Weights of a small mixture-of-experts language model, trained from scratch on English Wikipedia: 264M tokens.
Below are experts of layer 9 (counted from 0) of a mixture-of-experts language model. Rows are named router (the router's row for the expert), gate (a neuron's input weights, with its number), up (a neuron's input weights, with its number) and show model dimensions 120-159. Each number is 500 + 25 x the weight over its row's rms, rounded and kept within 0 to 999. Numbers have three digits each.
After each expert's rows: "comes after" lists some tokens at least twice as common just before its tokens as in all text. This comes from a sample of Wikipedia text that the model never trained on. Tokens count by the router's weight.

# expert 10
router:504527478506502481514476452482480533515521533497501477488456522489525522536510535470501537521526503460470482509523506518
gate0:481489513509495508547481530483499486520501504441487505487534510480517539482438499497498523510488506475505462516527490515
up0:446491476508461515494490496502475498502525504525440482485501481445499517451513527463496480530503481517505507536512483494
gate1:527489464498491477469439530488474484502498526491523487484518518447504503513531542516522547477516473523485455484520531509
up1:491533513487491498480476554487483487521463491479512544541521509522492506502482512517498492448506551553492527515515559526
gate2:502542485482517476459502497498485478497491484478513513486481475524499449521497512492491536533512532527493501516509493534
up2:537510500499533506493486516512465552493463506456497512444516498539496474528501473458534476517487523500543498515489510491
gate3:482487525495492520540471513540472473547499505444507513478507471515494482509519528541497556492502523477476457475505538522
up3:513530502513518486434510496497539504487475544509532480509505493521513471505514509508478483525469506477473463553502520511
gate4:477457532501504471544502492466500466529498541510530512448495502516499472502483514497489514473513525489522493543491471513
up4:480514470518491510500498442554442500531526530522526507542498501476522505532485504501511539477489519487501494508502495496
gate5:482489479488452490466485467503517493466497520489533527474482478521496525521486507450521539535480516480489490466529526509
up5:470513481483532477504514499526504527513455495478470480487460483563463528522554542523489511497525508514542507543463517490
gate6:511513541496476481520458511538494471529517511499567515487482504451498489536518522471508535490479539482474492570501521503
up6:517486500495490483486506500479505522497469449475488523478546510487482463435460491498517491498498488538489536531467552500
gate7:469515489548544486492479427481480474501508493500568540525479488487506499516522511506530517490500539443508477488546505527
up7:502517497517491474506482523486469493486510492498513508492510506507504483496481528492528512477518524528501550560505548491
comes after: ".", "\n\n", ")", "\n", " and", "=="

# expert 6
router:528517513524485516509493517483509591495537534484526480507480491501508438491517484513480533527509503468486492527488514511
gate4:503507478489534488537509521458503465490584515557500502472476498530487515530528487463477547519535444550516489488542517521
up4:460518489472454481498510511511443536480477506494480534518484498494497559499469482510469492515472495490467515497514538480
gate5:504521508518520531492470560483496532504477497474546483510542530532499503549524499506522524473504489495501519488510505512
up5:508505515525517475475474512499519480507508455490515512488524502498513523559490519506550533479522490520486449509478501566
gate6:478480464532489480474457452536471509497500491443494456462524509501518462486470474540486510532522529478501491519510472525
up6:475541527483495490521491488484510504534543522513515501479511521500523518549508530462476512479520505504498466487520487525
gate7:505478525509504465547507494489517473509518470471513544487476509522512506536499526474485492504499467509520480514502506549
up7:541518543490544506509501499493460503498521546466495477482488519514509510535488478527502505560495513510520465508527521534
gate8:536531511511516498495500530467484507501471458476482517478459515523530486532487493511477533495500478528497512523500523527
up8:524490510490518473490507466485495453529489484474405513517556519528490534569481497526495547513491462528521507500478465444
gate9:466502487497509507529518493456544510504438502500498481480506497549527532540481536493508519534500478531520454506473462567
up9:458483494476519522514541497490518497469549477495512507482528474495454538503520474475497516508469466452550525507473508492
gate10:542471461511492511516484515468509503495488510507503481485526512537499486530501492531570516465493526496486543453481507521
up10:476532489522500495505463485499496553480475514480521496489505526469504525485505548468480520501515502519496506477481500495
gate11:551462475529535473523491476505525483537488507477466495483466496515505538496505470499520521510521467522518533465498503481
up11:550505453506494509541494499488525551458523519469491493496491502522509456463506478516508514506498546505516467517513498513
comes after: " ", "1", ", ", " | ", " (", " in "

# expert 61
router:527533530518517486518512488502488547513510518490500512463491504517529469487517539516475494519545501490533449522490513533
gate4:497507482496482523472472445513515520503493515486508506487491511519524520514496538495482527528496529481481500490521497527
up4:490510520494494484530494540455512493525548529484504493533484488523483519495472489483478471564503480491533505504491493524
gate5:468470485486495534501503497459543488532481528531484508501492498501495459539492532460494492479496494486456491499513466501
up5:487512545515537465464484461531511483535536510501536490473505488528478516483526511502540513520496499516555475460490505524
gate6:529516550553519516494470502475486487475524502526502511491505530524537488528531556527492511510538516516497492450478492524
up6:464475534497469490541499445484531517536486509515475500539538500518487512512465526510495465542505494513513535555501471519
gate7:515493485508506477494495452503525464557484478506451480486503493501493505509481489471508501525556506540564476539502484556
up7:546511514504477470477521481536531514490470516466520486485483508482519484490502558522507492439467529513517449476507464529
gate8:471493519532462500503522469495489499500501509529563491483442533522525529494493538512454508521512516530509526441524494515
up8:500509515505502521497515491508506500518477514530453501516570490517486507559514514475512501486467458544484488530497490507
gate9:475535468494509531464517481534479518529478542537469512480455498521494496490492503496473509482516470463492480504520524470
up9:509542461503470480465496487478473531482452498555530497438485511470511506449492496504453493480516472468463444498514527485
gate10:482481503486483538496496460498499525529531515514498531480511495494485507520487468505497503558536493487495525544496537478
up10:507485589524480510537506501460476539470544511480523506532461487498495551513484507497488503546486505498494456538514541502
gate11:483482525485479480494483511500466510446473464465478505478442503499509508473454515482558534538494482484471535547500506517
up11:513506571514508465510509477511509505491508478485488488474517496498526480489510486526487479498537512479540473497487520531
comes after: " | ", " ", ".", " (", ": ", "; "

# expert 37
router:537526504512496483503483518512521552500503523512508442478496545553527507525470522482505522529504476519467496496530487503
gate4:519506491541481489498528501471500526502517482536512459432528510486527466477501538489491506486505511499498495526525517511
up4:566464526497525485497513551488531491477489530494510501501509526573481526548486534515478488496472483496548527502506477482
gate5:516477510502515482477491519502455509495547526502491551521499476501498451517501463505516506500485520511489482467515527474
up5:465494473476528499495514499479580464497495504480464518459480496521488474500468460486488499530527501522457477514469483490
gate6:504507518521513509538500472499503480501473507492468500498487492490493496529466520486528526502475521468485518500511521502
up6:520491509495498481455519504496535469513504486528456508521504481511490509512476488515473513503530498533496488475479489490
gate7:532496517504535495495454513487506473508538510448488492500485502541508529520463509544493504507489495502475488469501489502
up7:502515545519557545498507544466526505494490527533478491539456466543511495549493499507500495494517496559520475441508495507
gate8:504503532508498494527509503408485450511531542497482516469459490510501515473453508466502504506508506484556536449504484494
up8:501486492499483488491493499471481486493496573493487520487485558526534513551494507456502467477492507499487505471499510518
gate9:502504517514506471510521486531525499526479502514490504499444501489539499507494462462515489506500500511493482513571483530
up9:527477496503509459480494473535482504518495501452545503506519488476542534493501490475524516519510521549496483507514513493
gate10:505492499529513477501502445441513463523548521525502473524494508524497482491514465489532502510466523476529482449547477515
up10:483482477501465528477498493499501505450490487506485529493472549497502515508481487489491505515515502520474456527491522516
gate11:460505455533487516538522501496516507530531446511527505501532495485522488467501501492471506477488484522466524614456534502
up11:499486497511467518476521538505457520521510453494489490517549468438497456527538511488519504521521543568468508494424481485
comes after: "\n", "\n\n", ".", " |", ")", "=="

# expert 33
router:507531510489560519508493508484502512520491510546489498447521518502531537484493540510514546531586549532461479523513506506
gate0:518511528495501496509505450535486501529509573551479475490449493480507546566490461514491528487511521448457505509491477491
up0:506462536506548494478500523541484506510487539492475500460500497473464532481510529502465503533495491520498480537522503465
gate1:536446509464535512477517512486511517555498547499534509487502476508500519482450516525537516530515451534568501511537570489
up1:504528520486527472540500503501528475502448462494433510509485490506507532530465545433509515506484481528482528476510467511
gate2:533490530506534537469470455479503485531506519485541488464527501498506490551514463544503551488517494487500480522480539489
up2:502497486444523542516517447436469498536540483547435509467512482459497511540512514488512496515500454495506477523490524522
gate3:484514525460483483437503540531535456513472536498467491494499502533491525470496449463515488481502514532463503461500510509
up3:492467492516495490490479466481488543507441469475497509526518506486512476508509492506509526499525488524494486533493463517
gate4:552537475510511502578490473505511483500541469493515502529538481530504552527456465547521522487505510480437518559528491504
up4:495511473507489508514533499470491422494476490502448501500499472531493549510528531496507491507480480509451516467499496452
gate5:509514524495474483526491496530553506509473512528501497522471481487490525537450486501454544483513508484478459506474473489
up5:482525524523496459537495489512531502490474498462493469480468508541511511516443483521497493526515474500527509512536480513
gate6:530503505532552475500511488444471496482497519465494497507502518561517521478495499463488472470483490548483476498483510513
up6:486501502486498519485457467486488471497506530505492485524488512491532500525500483461494498451511518498481466450502522523
gate7:510522523509526464456481475513491467497510509519462502479523562514496503553501472504504556526533501524488494457498485485
up7:525509467539494523487491515467473505483518467469502466495447489556501505530518491467547494461477535494470488505478509522
comes after: " S", " H", " F", " s", " f", "S"

# expert 1
router:519529527519485487493431471508509529509518479542499453487500535478522477521468490533546556467525513493487489569516471558
gate4:525519516498519457465518550495505534484492497496506474499489528523504480535487497501490502452503550543472507501500545466
up4:471451484494562514464466530535479500512461503489473467482508482511504514514484501507542537452497510498481483497518510545
gate5:512503499490525466515486485493494515510475503532544491513516502493498526499448520517527517491516528489523481533509537480
up5:517495534495478496528553494541517487499476474557444508519534506495480457538456527529525454474525458513500506528490500493
gate6:478483473500513535490443493507473496502474501509483516502508486520505490499503488495514490512493533480533538473481491523
up6:486503546503463443532513472494520520487494503518475490523507491499472475475499458509486506494476461501499519529500480492
gate7:537528496494493516455477538528504486518503546534465454532501527519515505495480467462528496477510514567431520432488507488
up7:502479461479479519504524530484505533493527505516490481502518527469503515471499507500510482493492483490534483541499515512
gate8:480508531537477515541471476468485508496479480486498483491520493514485440505511566476549512510489499492534500503502500533
up8:485528463473503534465471478479483479482530505477500494504505501489493507478508558537466534444484486546450569522526524522
gate9:509514511480475508519513540479507521510482478493476466493545495507476509521441476507486455488504494461516468519522530514
up9:519502510466556514445498505495492491504516513513471512506485493511506517483498536498478503527491492525529432504544508477
gate10:506475481479500575488467451461482488528530510444509526489549506488518462461512431447549502509456489517487486490509505511
up10:506484405459514480522491510440495523535548492519452462534492525488531576478521489512509489482506528533518463492511532467
gate11:496517511510515478499474462507509498530486522519531530478438508513491521536474496466478536523476493514487470516523502528
up11:508508533522480568515533520532494524485480489481470484488520528516497481524509459515548480452539481471514495499473504500
comes after: "2", "1", "it", "95", "9", "t"

# expert 57
router:500506541513518486493471522466513513501520538487481486518480518532505496510514484506529506481481548497492503506560509506
gate0:544493507528492550479467553487459514502521492493501503524498511484507499473518490543503478440497525483514488511492492508
up0:462523494515481502479475527498511476524461466485487517498518541520500543554522473540493493490482459492481507487508472499
gate1:511507535493516476485501483538481485519522502464540497510478512531514487494481455489495516535517505495461471515511562500
up1:462496497503447526494500516502503492510467470528494516484506519483504463480528485503472508491508506556526513471508484481
gate2:495523493505517501520510485493478493444460544524531469504485555544514508496497510472490494506460559490513450528526526499
up2:463513494501454462501479489546502495511464488510501458475504528512504479475503503501562516470484531528492495558521481512
gate3:537510561518550512485489534499519464532519536443505499480476494512508428514521514506545515543507524503472506465497476510
up3:511482530525500554449500499478494526495514496485471528489514467479512514493514521497482497495512521463508500504537453501
gate4:506542488494527488486518469490455498519506530491478501520445499557520521538488459474502508496511539491494499529553547509
up4:495505483490458559491521503518490502493517491560522489517555513521509491527514500492551481466523496487481503517432479517
gate5:485556504507481544516519484517486494503506509507465514511524503455495496481526491526490493464474508504477505476471514506
up5:494496423520492563447491512495512491521500509539510482455503486459492500485538488500469504538494518465421522487489490501
gate6:513535533501501493466442471532489465493500559518530523504460488517490496449501474491499521458494521537486486483511508526
up6:517457506476497539519491523517510482525481482488504503500516511463495456519518481482530498493480542517527525493481503469
gate7:489514517508525470491504486473499473540522487563496478497474526557502557490480442516459499497484491567501478487540528514
up7:486493547493478502536509498490502518509477504438471541499477489495499524453532463458487496542486513466491511509468489505
comes after: "| ", "\n", "\n\n", "|", " the", "-"

# expert 13
router:495454503519509482496478467513521518521524497530523440482529521481507502480484505503572522487498575471492510494516464549
gate4:495528583507510493473534494493511497484518501491514548523489484515489530473534457506506500514496464524453535470494452482
up4:513493459506527535479491496492508500503459504517498476472464507504515500492505527527525525476490502524504457470528522550
gate5:511482509516494498493511468514492497529512476501512513525546511517518465523529471494570477478513513499528541505474523511
up5:479522502506532526446461507489510509468518531508500464510515514472519512531455499497544513520492492473509524508495507506
gate6:477507488510478497484493474470497473530480514500507523511488499490528466488513506503511511540476548483482487464526530529
up6:522506462505500508473492526496471502481530463473470471530499498483494466477481527476478510532476552488471515514510501534
gate7:524487455486484485519522518496494508472487528458456486473498512495491514480477481466486481527479510489478513541510512491
up7:521529492487503456481450549496490499495467501528519529483552518466496528473495485537471522498521506501487525487509521472
gate8:508505542522493489503486510455470467488513514502509488507502509516506481502469537507547544523490500520471523511463497536
up8:500512520510492520505537452450466481502514496468490501496463508517485529507485500477547485538503473496514500515488496538
gate9:517483464555520493496494504470500530518514496515498453479496482473495493467487504516525519465495520565500487501516469554
up9:504487504540489494506542476520507502518466497513508497475496479490479542512537536481544480477487485509492481534514477517
gate10:510514496500474497455494475479468535529458495529558483446495553514515486483514489505516511497528481506460482463526508510
up10:518497513527496481515489472515508492504535503529530500491479514488517465488515504538463488538505487429514516499480537502
gate11:481523491520492488486490510478474493507524506509462515518486521513526449493503513489529511480495496548527508456486559495
up11:483470468498548520460468475485511497492518549484470468516464496484492492486479482518485505502482494491462502481508489500
comes after: "2", "1", "–", "9", "95", "8"

# expert 46
router:528534483493529509500502481470485521516501500482481480479527509513526549491527505506522533512549499546503491551508522529
gate0:513511482528531472451479517501487503484484492492541491512504501510515551496471495454449527491469501521492485531473526497
up0:500497512540480495501485464483493495464549508497497517508519494513502522516530529479446507502489499479471480526454487501
gate1:528517510484534490509516536503497484500474516539493508465529548555494505509475531529492493511506537535518480473476483485
up1:489440523493517480575503496474499513535483513501530504497480471470476536494509471510512507526495478536487494487513526495
gate2:527473506537519526519504488534494494545511536495495496449472518491533506514523482530530495499527484488530493522492526495
up2:460510513515475496483513496490526502496512491510533523493458499465492480457487506440536490470480536460526502451504476473
gate3:527499503541549481474486473474485537479504548483503501488485509532493486439532520504471539485518506507520514526481531538
up3:500510475493520471493536468519481465523493539487518536489521511480480526509490478509453504521458521500478484518462510504
gate4:530501489481518499486497527493492499472486488477501545520519524552501550466473526505469506558518506501514511526531518488
up4:518513474454497476487506499453490490454496522514479504508526528524506530474518452506477521516516486524473536480489524500
gate5:484518501510580543491474487481491479538504529488482491493515504526498556461504518515484530488500492468520521543556502502
up5:470511460526478491504524444460491488521467457478490516501498508504509512514501525476507504471479522482535521481560509512
gate6:514523515512525504492506430532526480522498491527509501516496536501526512478544479542427535517525493518490523469539499532
up6:525477496502556513489527495538458505531483524483468509506500526474470512502468514507510529520540482521536509520464473515
gate7:538507576497473476483480477453478501500497475483498473492541524510522521536479493497518523498462508461504470469539507539
up7:513468511482503519541481518515461489521478525504452479506487512498498508479471493493528511505492530546457508509472499492
comes after: " s", " S", "s", "S", " Sh", " | S"

# expert 42
router:522547502520481491512506515486499549522506521502502473471536566514561511527487542488500502496529490527466460495532510582
gate4:528484475506500508517522478521504470509519514491545524507509511496510527489543451497518504496497528561468503470513468481
up4:501496562510476496467485483530482504541467504536466478510474481534500479505488520532508493470519470469507496518499508555
gate5:504487554505504510503526542487518528510528490519498459426524481519466488478533464501487492463527501535503467490531512511
up5:478448517509501528534493532491511483538505538493496523486517525480492554495527499465498506498502515544511438471485521514
gate6:491516553521492492452511530451499503523502556539473500512492501500502514481509469495502542521524488507515492490530506497
up6:513511527494503516493549492501493466458522494473476510498468532470515510461481532507468522497502496527497480488468484477
gate7:486486526522507490532498508463489503494534493542518484487497489515501479492509508491528540493526494525527512458509493475
up7:497542511528477480507533474505497522470482500545478503534517482502459478497489524516464501503518483502536519507516488505
gate8:497523495510507499506488497481451525544535502485524482453504523462490473464520535473468542475531519521548433515493532495
up8:515492496489490469494501507507501513505486492480526551508504495462483456542496525499491515503471506499501493592493495518
gate9:521521534509513442514434480469488566490500526470493539508464542519526522528478467492509537499521476509497468472516508522
up9:494484497486485478541541426547496525514466511478535489495499505526521474503505460450493518510481487491501469544485532514
gate10:557526530491499545502494466498470513483481500492524538468458508551534455481486503481503507472503506500507537515508493523
up10:506484517485504499497510497511476482479478567524580494504479494534475496500496483505484492470501490498501494489501507521
gate11:490511517518508498472513459483508500550518458508475466494486520517460482521564504508506513565508559493534478471505507496
up11:515552456496506500481464483511513530534519467491533505528464534495541485456535481523493471495520531532495496509509525487
comes after: " |", ".", "\n", ")", " |  |", "\n\n"

# expert 18
router:501556495511532532497489484466447523522510498519522452504526524480533524507478548480513502492511504486487496524486496523
gate0:489538501509484456515503469484482529519491486526557421479479494519508497449487545508469509528516544486545493541460534541
up0:501532512506459451519491480530532515498519542450516500458505536551511510498481485516495516496518513519528470498533493525
gate1:509488485491556537530484510485509510498505453506452504483504481497502527508467525493538503476495476533524503508543504539
up1:490483501491480494474548498534467551458492568502453501505522521453515498513506490503520460473525523483491476468486496507
gate2:532491523533510460526467516523509501514506473514511486472485509543539512463497543493520521497509505476464431511528501516
up2:492552480499507493503505491483508489525549505463498494509476539477488514438508492525482521503491525481501516496503508465
gate3:493537589492485542558454468500458497470510518474497467507521500458506532487515504502460519519485501479472489503482468530
up3:489509474511524500468495510492461483489455498527488501475557483530471528538450551493519484471515481499531463476491457507
gate4:511499506510504481491460475485482533483485475540474520493510537509525489479488482465528509442518545496497479521518517527
up4:500451476492428508472466487496508510495521491462514498482554528535495548468481556470498498524484450496489471560479547533
gate5:482526508523529495494474504447490497513502473476565526491505483534522475465492509499519514563491468467539509508521493532
up5:522509508508496546504489502508476467517558456439538470485451507510510504493529534499501525496498508496482478502482515524
gate6:513543492533504486533508473534477516511469483499512497538529490545481511560490521489531543501512487477499487573456501503
up6:486518512509520456506473510523499477538460512543496554524498495496521529551534548512523513518532493512519464498525519491
gate7:481529509514464477528473504470501494511515510478507458490460526513501492471459489516527525535509530496523508507530481516
up7:528542488519503501481533481529509505501500480542550507484479554499506467516532501516523503481549476537512513459535454491
comes after: "\n", ".", "\n\n", " that", "In", "|"

# expert 40
router:544513467562471489518494535456515527525532490522477447451481554493527470490460493481516547503575495552487484498535484501
gate0:511489490504502505462511489489503454510505512502516486501517506509496508539498435524572480449507507528533505424499519515
up0:483490507513466536521487457498484541504473442496503516502488491466470492456546488489508481522486494468484511516491502480
gate1:518476487487490551505521472532462505527546510491509503532547489484512474532548519551557484471476475501502487497475527499
up1:447493492433477484476509518533515495507548453486488499503574485452504527500551513508510492515457503531514477510459473510
gate2:504503506509486476523472464529514483510501515478478518477475474468484508495486485466471505564473533489466519516532490507
up2:486530505508451527512468464492494480492500505568487466521536495494480513448477499499506539504511522451485547466482451488
gate3:541526495461472471501479481481526497532486500493496469462489524524495500510469517506466504491540458498515458479572511482
up3:505503489483468506540526544504529509511510501506483471490503509494513485513494484499488489476543454535453505514515473497
gate4:468508463513510533509481488489514493487451476520489488471461508473499521495541448475516514528480487551477500513526495527
up4:485498463509473485472495499469547490497465477527491463478494484442517484484498471459474525509544479553471490484552493508
gate5:544537511518527481511508502507560473478484471521484511482499558557545472503498493512496513482476490477509504533518482521
up5:521495503473540510493495510514509520511436530442505517485514517558516523512475493471517526537486503518540504451473471510
gate6:480528486531483474464483468521539498527534462508520492496455520478481559501487523477493526526507456501486485505500474518
up6:532524488524472521455497507491542482482486444516507513515505468458486481489492527496483492512522487522539551496491484481
gate7:458500488500463468535486488537514493521524473519502484495492500521510467520471512511493517513512493493438490537489510492
up7:506483527502542543496509499434533489508473535510480455554497504539506499482519527484514490485508487552528523475509531506
comes after: " of", " in", " of the", " and", ",", " the"

# expert 7
router:548486504521514499509521488463489512553492506490525482507478528533522497538503513506559496476518537508470497493533522498
gate0:502527509515486478569506461452549548528536526512557488480522502508527521459564470460471500493508517438482503463528505526
up0:469515496489502498473499476502490479462503500488547508486470487447508489474472468498553497492552464480478496505489468499
gate1:513507502506508443536498482514541494492542527491531476492505505531511487548507465479527505512507517512478518497498527514
up1:458482511476492472488479479504506459542491529484504502500498479556495521526521505507448492551487514530494513509513494514
gate2:510518518501505437501521506516457478477510515465504527508486475506521488505509468505539479496497537505504454522486534534
up2:502542477510484477461479510492520463483541510548485483488516513478486528490479448500505460465495496519514513461525548486
gate3:533476504528507523467476469506531506515510468505475504548503497497507466499538550543567477450501537519487499516510523537
up3:497481475488475527499489491511486466501526476553505503505520513445526448496505488505486494511515511523511508481485488509
gate4:520487514479544457511508494491509508487458532485479508496497517528496528527517489430511478513509496515501505489545468510
up4:483499505530473505520485476450507474505557481468517475536495519525498532482510499512480500521493556471516531465473555508
gate5:537515503500497506484513496450492492504551510453499512493481504555495507545509533487529476471477492460510471499584518509
up5:477534528514485491531467487468550490513481478494476508499495515551487532500528462475468549551498486496471489504511487499
gate6:511529542557476472528476480434533491524498474491528508480529508545509515521484518494537496491503506498502516520480539519
up6:502491477508454536528515495431522486455493488511511536536520500463525443457515526519542466490502499504554508500490467501
gate7:505500518503530509504468508474528481506488510475518496474499459524500481456450493513539526520490521514517520533476453498
up7:494502492518487509495489518497428546452472541461485503524508487457519461495502511501575516494453524446499467526511519522
comes after: "\n", "\n\n", "-", "|", " \"", "."

# expert 26
router:488504504519521469521464529518492486518516542454508461473487511513551494537515483503558512500491559483500471502501514519
gate0:523511543517508479493488499460495504473519473510531472485451542509483513491491513482516508537523493498553460528489506513
up0:497503488502489515494511454458508470493509519477516547522491480524518543525492511501495466503470504483503534521520529508
gate1:489529520511530472478470497505476494490515505500501493501517513528492511555494446577511508488530512551527489466481484530
up1:520505543525514479530504486478571521511487536517496509470459477496484472507469510530433524523527522476516506545476490485
gate2:537487483483544504521479559489503512484481482494526510489446534545502484526521475526525510500512476537480504510525499544
up2:491504538492505529507512462522510482520477554452485521481525495473515506570527474530506474498462466475463508493482494490
gate3:499498502505536462482434481499452522499484553522469466472524483473502478484466492541504525530504492479460519505534506500
up3:509495568503501525464502480480552515517462503512508492480489502477511519546470488485519514505507497509500474489533532510
gate4:483473477532564484507472481509504504516556493480504507514480483497518487547499483496522514484505549497497435531503473525
up4:476490493494461501486539499495487492460532517500471519486485457516485484505485489487463504496520504542471516442504487507
gate5:537499479498494478482495518522508487527483522474531485503475527490514483515516455490491497479505534518488506456508535525
up5:474449507491473473491503510501521456484486508513483519529478516494526530542497487568429489513471535475523490482530524452
gate6:516520495510500473461503491453458507513525462543553501468480514537508466559488471511461515500518470490492500460493485488
up6:511498531499516511528474519526538477446512501486496472499498499516487458473514530499456530516525512472500509471549488481
gate7:537487506515526451514460562494488531497489503482526472472519506466514520468561500486503519518504493549488495507520522514
up7:465476522476579462468507526514539479483488513504519505518472463491459516543495468565510528509493431521544503527523505479
comes after: "\n\n", "2", "\n", "| ", ")", "–"

# expert 58
router:544509508499489487514450471474472524509480535487507496501528542508511502547512498489553489449490520503504472489486480530
gate0:500490504525519496544498484472502496487513513484489517527500524536505445526474477486565509513508533448532482505530480485
up0:518518491518516509517521483506503476520470477429502526483525486543502476482501561523443483478501508477515494537480497496
gate1:486506525518490453513452470508545484486496513507525447491503520550532495498506491486528502490508475524483483536485491482
up1:528500543487529511469499523481513496501521540498454512514513516538516488488527460512532475456500497495494502459486441514
gate2:525525496508461511511460531434448474505498471484503485491496468506496522469482499491503503478494505454501486458477528492
up2:492546527541483496517515522507481483518525550456501482491505502489500449570479504435566501496496508469483520507485492519
gate3:529520534504519467490464523479540510503559521529529474462464498478509499503468518512543492485516521545473491513503491496
up3:501509549498489442505493498484537471522535529454551465511497481500503536521475508541474527534507485502492497514479501496
gate4:506526513498537493502490478510463497501483454471528518543456475540500490542530474494505489472469553525548475502521489505
up4:491482533517511513499470477526462450497461483500528553504497486529463541539492527498518486491510547505547542483472497490
gate5:482485491503482448485470512509445504471528550476498551535461469473479467528509496472497504494497555477458504495506529491
up5:501449509487475534486502511489476500499540496530465502512544482497498516521514521501514452495485519455502527468488496483
gate6:485509479555472479522496478502482508479513499476516531508484525519510513504462527497454510517513501478499497472509495522
up6:475528460484468520507483490460531453511495525535505502527552466512508497530498497511499492475512502503546482476495453464
gate7:472514554529447497509480484493496502531510537534489523506466500495499498494451531507538511500497541484560487539529471516
up7:508493469481496457464518498518514477453497503465511499507482475499504536532514494505432499558502463551484507525525472509
comes after: "\n", "\n\n", ")", "4", "3", "|"

# expert 3
router:538540507491490450483515508466491536550491516545506488521498542478534504485512500515510514475513527526505512493513523544
gate0:490475513494466455542496465501511494515468510505510494506511499495498503519487503524467529462490509542515499510512464484
up0:513494513471494468532534506504484525486496537530476497510476513534480523498504533499481477514449510517505565494462439477
gate1:483519492544505509505525529473480566500490488514492485503539527530496545513494511525503478469513540513473473488546485512
up1:465485484507500518480501493503515504528512479469494506499515461494515513528534490466519478497512511460470501472523546490
gate2:499541495467509474494507426481509509533482544552512516496444502554525519505443499455539523494507515531475496490488512515
up2:488499459488486488524504488493528524494480462478489486508454479469505490546488540531475521539508567461485493537511507503
gate3:567506515494504540492524532531506508542517503476519501482514499530517518532500470501519510479497520514482497495538472537
up3:521527511531492484483543506521460477523494487514512509511492492521496462531546525524523516527478481479481505472477491513
gate4:544483510460525496483505493525509523534501566517511489478462476495494562520504513511535484447469527489510526514478488494
up4:466487508506507449515479517532537504489491503525526472535460474497492557508486501490510496522536460442444497464485477497
gate5:520534467508488479503507517500491521514524480495520512499471521512511525488505555533463494468500496498504479466520561500
up5:469460485481511508513490492535496496508512514514496497532449506507513454483528460530494484488480520521520479408506533467
gate6:511492508502496493504532468464483453515465483517489499454523485542510486530462505487556476426510494470480484456480478524
up6:492444489496496529476462482504511503503537504525487477493509485483502466548480503534509522496454491498504534523510519510
gate7:529503513509547501460495527550479546593503529462468513509481543531507540498451485451515466472507522526521518493515534540
up7:529502527506474535520517484472531528480537479522482482457496481490501506513474499492483520541545489485543475544525496482
comes after: " L", "l", " l", "L", "r", "w"

# expert 53
router:524548527516501511535466506469481479562474529516507455434503512498531438523543419519519532496531493465488494477543526551
gate0:500535467498499495492531491485441497466489526499535493441489508507501510486496565508474502510480507502482501494535501501
up0:483477485506540515546517535527520516492492489486539549498495487541491479527482453493509473509494463474501462494507515513
gate1:465531547516510476488491476499511467478507510486503466479483521574524477547500493489505514507479486493517481508488534535
up1:508544478472559524455498523472459484467462514498513475486479496532485498555503491483491464497502478482470517487501470498
gate2:449471489503467498488523523468504510500484519545517512507548499498489492527455474500480526506487474492486504491514509506
up2:516511518510542424517500508504495494501455517511506505498455505568493490486471470464540483474516491523502503531522475502
gate3:520477444537527503486498522512432501503496521524517469432476503500509506465480516467542546440504467528510485528527490491
up3:513489492477499524518509531484539491506541478466517521458481526491507529526469492521474504513488502478517448500506525485
gate4:528560525492476444519485484484477511562502490503539489505491504514507521470512549514499514499500509477477497483510480513
up4:491507475477475519506487487499496460455510497460504517519498510443501457495466447506482503534490465479502480496484495514
gate5:484515459509511479499503510483500511522525460496508498438539527531492510473493524428536502445506504507478451487485489518
up5:502454484484492515514493527502515500508510495479489508466485486531488496488502490438515460498480488508551492476567510490
gate6:522512568521449492562489448519558505506475484490497537478500508521474483504535485523488551486498492522516519503550488539
up6:454509479468520530502484460467477483462472532475472519462457518542483517523501449462523564479465494504509516528525473498
gate7:469526521490485541555500455529460495520501503489525464483485479564518467519495468515523477467490493437495466558521488539
up7:554533544490504510502510486516532475531531552479504489457538488510500498534526486533543486501477499511502483443512541489
comes after: " | ", " P", " V", "; ", ": ", "P"